python train.py --d_expert=64 --normalize_top_k=true --balance_loss=0.00655 --norm="rmsnorm" --batch_tokens=65536 --train_tokens=290100000
Below are experts of layer 4 (counted from 0) of a mixture-of-experts language model. Rows are named router (the router's row for the expert), gate (a neuron's input weights, with its number), up (a neuron's input weights, with its number) and show model dimensions 128-255. Each number is 128 + 32 x the weight over its row's rms, rounded and kept within 0 to 255. Numbers have three digits each.
Before each expert's rows: a language model's description of what the expert responds to. This comes from a sample of Wikipedia text that the model never trained on.

# expert 13
What it handles: Country, state and city names and nationality adjectives, often after in or a comma, such as Massachusetts, York, France, American.
router:144161120149157107140132065086097120146075130148176100174069101147092167175166179158087173143092136144058145158077142129186084125124132139088160168062124122113146103107087103115157125138108165166104110108140097158087133071144104161132061059118136113122127108086136131153157140128127141129133096107110142167069149123081181154101093097153163113133088103118134095106112131094198108133213
gate1:158083153119162098132095074097138109137164106108072103140143096133157156101147147127078163127145107068129121104152123145117157099094185148082114134114134169115094094130123121158138124179102135043071112187124170134079147076182134180127146110125126108184183129112095098164106131147101130167172156070109096088176129106161163102130105134109155103139149158109097075104157104168203137113193
up1:092107101094101195073123157144133124122141117133135130105097138115178091092131149156163095169107153096112185078135094093164166143151181131140117143170121133118090133123142061135111126151142167122182136162081132196155138168191173107084153127131102112103123074139088120156136190115113052136095129140162089112141054057113148124087115143052149150093127160166127142144146104126095129113110

# expert 26
What it handles: Generic nouns after the, a or a possessive naming works or organizations, such as film, album, club, novel, tournament.
router:082061137149133083121201107114128102125139118137132130135122054174142093182118180178114125110131148160104138122095118091133100163142130119122110108130166156082156162109096159179085132143159130169093175169167111098128125120143164146142135142106109116128152119134105134124093129043117116125134123135116155157118181094116131146114143143127183111144090143194104107050162111124110075149121
gate1:157102145183167157128153127158070115093108088162142187151094160067103115090145153208144198154181137076109136095167177119153119124147159133086090045115133131126106127102112130099141111163130158103082167103104053174078102107129099124121159115159176087128144146143107110117125098094123120088022092133107146170083103112148181118118118082138076113138077100130144074133129083178127103105121
up1:100074153130146113189139087166086085119113081106113194066146122158062080230120087173107180123137161101141116130125110155113101136181126066067107070085121110130085164061140114109159125099132133116091174111097113141113174113126124121155170132078119153162151111164133134095116131122128118151127174152132148146060147116175025086097144150077126145155122137131117113119110131148113146111159

# expert 38
What it handles: Scattered tokens including line breaks, relative pronouns, adverbs and nouns after commas or was, such as which, directly, limestone, professor.
router:056146125134136063088153106098096087120121159145231121152058145165102123129165142126107145136097097090123138079129078061169151134092086163108126208158158185094144156113110096111153153101164125135164149095191136148144113078115162192197080081096054147169136138154125139113086119107142143116161119099145144119142139161074149189118114067146133132170187142121094116104146101133154098167156
gate0:145186081091089129141071135088158115134129188144088127128168092136140157146137111142128122166063127121065121055083077126108071127158118116158084110167171089071107170212100150157140108094119114125111138156107164173116073136147152124152137145157080179075147078135088098140070081178125177061166162135094146097117132071078125174084120100186119156110157154139114160098143140207174106112122
up0:176113121136102161159109141154133118180098153143092130116132169127128149149055139123095112110098161177078150099123082102083153128148144132115108114160118167150073146181150154136117122106154119089107160150145132127114111145090136089206178167108093162123132173103094125130107153161082149111091144105097102182134176119091158078113106110168110117154096146162127139149121108091135122107182

# expert 55
What it handles: Nouns for people and their roles, including the agent suffix -ist, such as member, player, children, bassist, organist.
router:126121119154183065111144100158129117151149124116207129073118032203147136119136143179099144128152156152117150094124102148159118193128136103154091164143133142208143176112115139156114131155132146085136173126189174120136138124070153155141091128110155101137123090132079131086130099128145128172163138150135158156188128089109089154114101109119189121145088166169123084099171140117121076147173
gate0:132134153152122139139143172089116149167162073175131153104163103169120151138075146133060097089103179122092196134094167091114114129131187156117084114147136160177104099115111163142097115088147111082096109134081112183167127113074095161115102165109136091151123093078097063132102128099148169042110110179136160175059112106142148139119121145168100129116142070192161174158107215061089129123198
up0:149118137080121140115157092152199072069124166150149134110115190133134134162069145044175131147123117125135187123168150142156123163101147099144134152093106092163142170142100119117144124118077106098163067125163112160101134092117148107126136125159124112211130120154125175096154104136098135105081113157192152081094120167090166123099162078121124172174091195114143104180149149063163095129099

# expert 57
What it handles: Common nouns after the or his in set phrases, such as end of, the latter, other hand, the way, the second set.
router:114122121109107110160178109141150112131101146160148174158150083172154107173105201195172100118158125177119173112067131094141073145168111108057113109162140150125182163102132147100146171161125101153125163169136072142141179123187164129162088111125156130118151161117090162057125182147155113112125121100111163095125163095128120142084130118126156147162142103203092130068121129076121080165113
gate1:059074144072157163103092110136127165124133114147142132112102087088156139114137104119110134146111082150102141119205156114127100089090114128107081153146162096177185126078121142063132146070145152094170078204132039115127079105127115132128133134111168141138170113102146145134197059127116136110128211193082079124147135137148141108160146106160181188086191111102114157113096136175137190157100
up1:173093090166116110087114153109112124094130036184139115053162150140155136105092162153100153134142136155138116120148111136200107160085145158172096096087155039118141124149142105127120143112066132105131155118066168134100153156141150128109138113045110128118088165172099125152110112134080101106099120115222174125151126090103157210164134181119087116143147138174146111135064119127173119072170

# expert 24
What it handles: Spaces opening numeric table cells after pipes, plus degree signs, minus and plus signs and coordinate markers like °W and °N.
router:130100116101177057095121121161089125174097082177199104144085141129096111137084105125104139116132119105119134075138092047204155189107132152116131145142116177080124099120150108082165115089130141138167145144189088122125162082138151122202049104114069126207122120152083133112113101088158175125136096145130139092143157144098154163104132102139136130133086133108054097102121107115127129162159
gate0:156126189096104114141098071198127138148082117156181152099079125084086101107131114184115116108136172163120141128164158175130135116127150104135103109083133077072168167115130136105110106164130134187069087124147092127104150144132112123188162092228070130120198105119064088090107120168115112098127145046151080130147190138122142139090160133142125148169158113148144137137123150163101082042101
up0:129122139067121126145098166062132113150143131105130152099099163162157125136157077141138101182115103155133158155073222082127111146159127167149065166135150111162129054096121097162121113152113133140187109115126170147199110179161188192169179098092130163171109082134153107186155115161140123136113079160123136130129103108122194174154161132146137132111095137135195120119116126124185183168158

# expert 49
What it handles: Personal pronouns he, she, him, it, and nouns for social units after the, such as club, community, town, church.
router:144149139166089097123222073106133096115121054153162120150100127162149103165112142150131099086121121193094150112113135094176095144121134180076102169133116172101155184111100124132150114138102129198123191128182092152171124071098168121131063136062136114148112104155120132073130111137125123142155078100164204118074132068174182155151145097131118165166117096181093149114134085107109078145125
gate1:125140140197106094161149106128118131159085145088085077086132120165154114109128156090095093162174116139128090080175163146145105161118165118159119182127163180121115113123131110146125080116099152162180116161150107114054119143123154151183150158094101151141134088097127160111106164144166075144171142140153114162108152106145131122098162108160127188141142107082098104147107131128137085155162
up1:087140078122118108131110167103099161164119185156125143193096172131152125142120104095099139190164092084127116113132144100117149187160160164097143107118168096108155078112068155121126119079122187151139150146140160175123158105165145124136127110118130183101136164177156181101071107130160154157151123187125125109081132177116138115192109112151132096151114103200189119107144135092148090161138

# expert 54
What it handles: Field labels in infoboxes, table headers and section titles, such as Weight, Density, Total, Coordinates, Born, Event.
router:111138135098181082154145105137145076129101143193176074099113093114124112136103133162115147120090135189129134109137081060140141116124085103144126152085128151095111151128116148097164104080117127160172168118126125133143085094163158133124134099149089057160155095124070161079158146083136132130117149161134105193123107122109127185065127099174111123157088145124039130126157101112133091166115
gate0:154109166105156139175105128119159138141095155079136131202148088095116080141105169130124159095130096115155141121129155255127121161122167173162110105116123112120123155125126147154072180139161164141120060106109083180086144109112179107157124175148106124158099097135087131153088155116127119141139113093127136153119090100143130140121136127115186134082109080099189171196136142176116098135095
up0:124094122153168110169179125116140080092092093102138185126111094115129083174160110143108089134124109142138094100105080093121156128167136100097141118145101158085119098125056135146121186169102112162128104095130124108164157115145114074130025109106137060065117101134180079103116149108097103087123177078149126075168085205073143090168098100139115194089122163118125103187137163083133124127123

# expert 62
What it handles: First pieces of split ordinary English words after articles or prepositions, such as dest(inations), suppl(ier), curr(ency), cerem(onies).
router:086094195173138080113178123094133110137124139088137145086134156153162072161107119155164137112140074112126172074150136103146094140139061126151047157118145151100123206125127123114109170133150164170080126165141118138113096098141137174134107130182097102115142145143047140111129146086152136088140130138143164135132128158128104133132125159141133127169100117172135108112157076101135141144120
gate1:128080188064114146096092114179086140155055122111094119103179121135103153175191140098103178146138145154092127161187121106110133147131154118106117143165151080132106117147163105144175105141169176100131069160173093167151184154160135172118087139148108147127150111181100077127110138064097163121149159138063195117102106198089143170068105173130149141147070121145152139189137141139051090099167
up1:088126124121131125145156159102154173099107159132132093092096064153184059115072106103101113139102146101086145178067119118177153144140115103152186107125129160155135142130139114133117169094133147153103139152145115114129090133140090077106102155127127119132196120139193096095122110122088147118073133151156112131178105136160176140176178134148155112087141120117057125123139115153086170160115

# expert 5
What it handles: Articles and possessive determiners opening a noun phrase, often after of, in or to, such as the, a, his, their, its.
router:117107184098131107142151118146148086151079108146139111161131061158127151103105220121161132141125147160092161090130142110128113147182112098069060141076142154144191122139145136137125189067133143138175123123107089152100132120143179101110064144119139094179155111158143079138150115088130135146138028151131195146104183098106105135091101131065147137161161147169109141053139120151132116143169
gate0:134160175136205139112113116153146174156052091119155132103065161131167160124149129194109165146139073141148101073079162117135153126086193150130090106113061125168095105128145120122143136065085163153175158137056152102102140121137165133083117155145150129139095108094090165170116123184144156146094098111157152138107213091141131128161128205154122084081133057103071146091148084125135070151125
up0:130173097107124113156170064136132107161132098088082136116095144111119124068096121115105147115153142126119125103179170085143085174171156173169151131124081129136104158140178116114045181121148073131184133176175106133080147113144153078076133149150153097094115100054166157112103120102102116113154121111176187132070173098122109102195096138136179090101073158126073146227165108160114077088126

# expert 1
What it handles: Unit words and abbreviations right after a number, such as ft, km, metres, acres, plus slash separators in infobox career stats.
router:115173138156162102073109046117105074115091110090171137173100107138114111196163127163090096087068088141167174116150065095134127167137105154099050199176153170125137135126097128150091178087142099170165133114153139161102084134100133170145105077117126131185152156143100138114138095099169180121158130093088083163128113100109116209079104133147112112185136112137099125103146094069130110116160
gate0:165110152170165125134115139132104082106105123099150141169115046209158112077076115135126121107136130165107127172134130103120126077159164171111125126135123119137090162125139169121127161138153117146166184211041167083110049202168131132141079171072065138133145099159156074059120101092111155142199095126173075121180054129127119122149130145103081133074102093166076124069149091131141111118138
up0:123122078113126107136147118082168118050093183107167123141115110114164145125065111138121105140120186146189142142130101136128097097174085255144135150097120140199091163156114140109119099193105108138114148126102150114109126098058134120120137176107113174083105086096147132136133156145112111152078046146160107095100117154113133097126088104099083132054158135145091121078204098140133086147176

# expert 41
What it handles: Adjective-forming suffixes and descriptive adjectives before nouns, such as ical, al, able, ishing, local, political, social.
router:132073143096150053161140119125160140135132111149108114100137060112101127075135205112194138153080143143106194080106132159159108125150072148142075187079147144168086156128115114109105191083157146138112117099121168150161132113108133099114106127120148104113126088175128112098175119110144117141173086114163128140176149110089117120113103117108145081160130156161056135091180055179164119075152
gate1:186128056103127161113106075099128163133127095138168167085096197128137159082139176118114117102090095145140136169124089161093118165138108089157106121121140153106069129129110158092192129118156122094126133147089113156118155075170182144185134138129125093135078136101122168154162127118136135147105129096173159155093123079147140093217147079078104177198062118042160111044128174144121133097092
up1:168134060104118133111151144126131101187112169151084167112078130163110152122199131104082102165148164123142110121156105158126175128175189161121120137103166128099089182098142143134195141115145118109141122128151079124133132140185174126175102091118142151138144091170167184127135120113146078107153130148109167217126093123139142133115141079101165111122078122129130143088147164125123137085127

# expert 59
What it handles: General nouns for people, places and things after the or a comma in lists and text, such as village, town, police, team, those.
router:066146122126182082091176122122117092111125156158221133127065153172089128170158132123131120121069104152122163063139100083164161130116091153116148196176153206092155185129105103137151123120133145142146172100217114181159110107119164198190108082101060126176120129154132100112103106115114129158169116134133141134128142155112132183126114084121131136168148093130104102113157122109177094162164
gate0:128129100137102144157132143133148114120111145127131176160087173191187120130144149144193122120153086122117130081134170091156164097110122094152104205113149084094161135097158124123122124082129156146140052132114115073150119115131170126160156118137168188111149111121125139103157106106164120136144123176091152163133101124120144109078102128152182124178158034133191136107135142088117112057106
up0:102082072104082113171054105081100157097161179143159111083057183143126097167118152153104121111161183158109174088156155123146081068145052116157094208099137053094155093115147154110093174165145174086188185173118099089100074135117113139093162157120070148066106157125191117131114186113120142104125096127134145167125126114128103108145136123137162128104175093160116144079109128165147107145119

# expert 39
What it handles: Mostly of, for, with after nouns, and en dashes inside win–loss records or score ranges like (6–7) in sports tables.
router:057173140118138060090156112115110092134127152112222139147038162156083131127139134111119134117084111087130154089110089072168175128105091158102133198171173170126119165129121080152158154055158143142174132102174140174130118088100159199180115105119053134189132127142126116100081114096117174124173114106153109107130122172116163192118124062148160137154155101137079093107144108131164100156168
gate0:088116106187131099145116168156140132200132129092110115109125131072084138157113131147118143086178120174141116115132160128175138117103148114140125169180105078174156110129130139163169140088051146156182169103141169171134187137174120131111109092113068154162128125159096054088150071112110126091132187150183152179140088094061132209122116085166124165124094140082106131151096103157089074114171
up0:121161175104164185083148189106123120128137110135174195153163118097157094160115183134092118054137138119144153162103135109056133154120126068164125158135163128135136127051190130111175199122167150165151108147102162141153126079065133146186142091124128178122168112130095136140148159171132076150150124173097107147080105146134093146167141108145106144080088107079142033138128100132115108082159

# expert 29
What it handles: Final noun or noun suffix closing a compound or name, such as Airport, Cemetery, round, systems, and endings like ation or ings.
router:089153126188141067115184113095096104099160149115170118104107089175114058163152145127169161151100132144100167077138100128116101123165054174113098184169164141124148144143119109140133133121144113174155181121151170147187104123088153175127130140120092143106151148148115141077100113112132163102139142092130111154147152086092143191083091112144155123151154122184092107076143120132143108126127
gate0:129095149144149136084144186086107167186137166107131136110103094108073086083107187100084156125138127138162158115134105169105122173192096143136135129158175141187120146125168186195104120112114110181146160146138124123149150066154107054113155135092133121065137118186159094091163173144141168178210071163152066154127123142148084142157095156115169075114135185203137140102126145149126191118182
up0:143094134174145071150121145087125106106095129143154076144090074132073115133127128107121144102138119085123137107151116134134094161166141143178177182119122132092155164123135132113133115123060045163096116182134085132133115091138091117141145126125127143075107173203055139126175140099120136101134134132167137100165114125171195109141080156116115080111126144131118127090091143116106178159052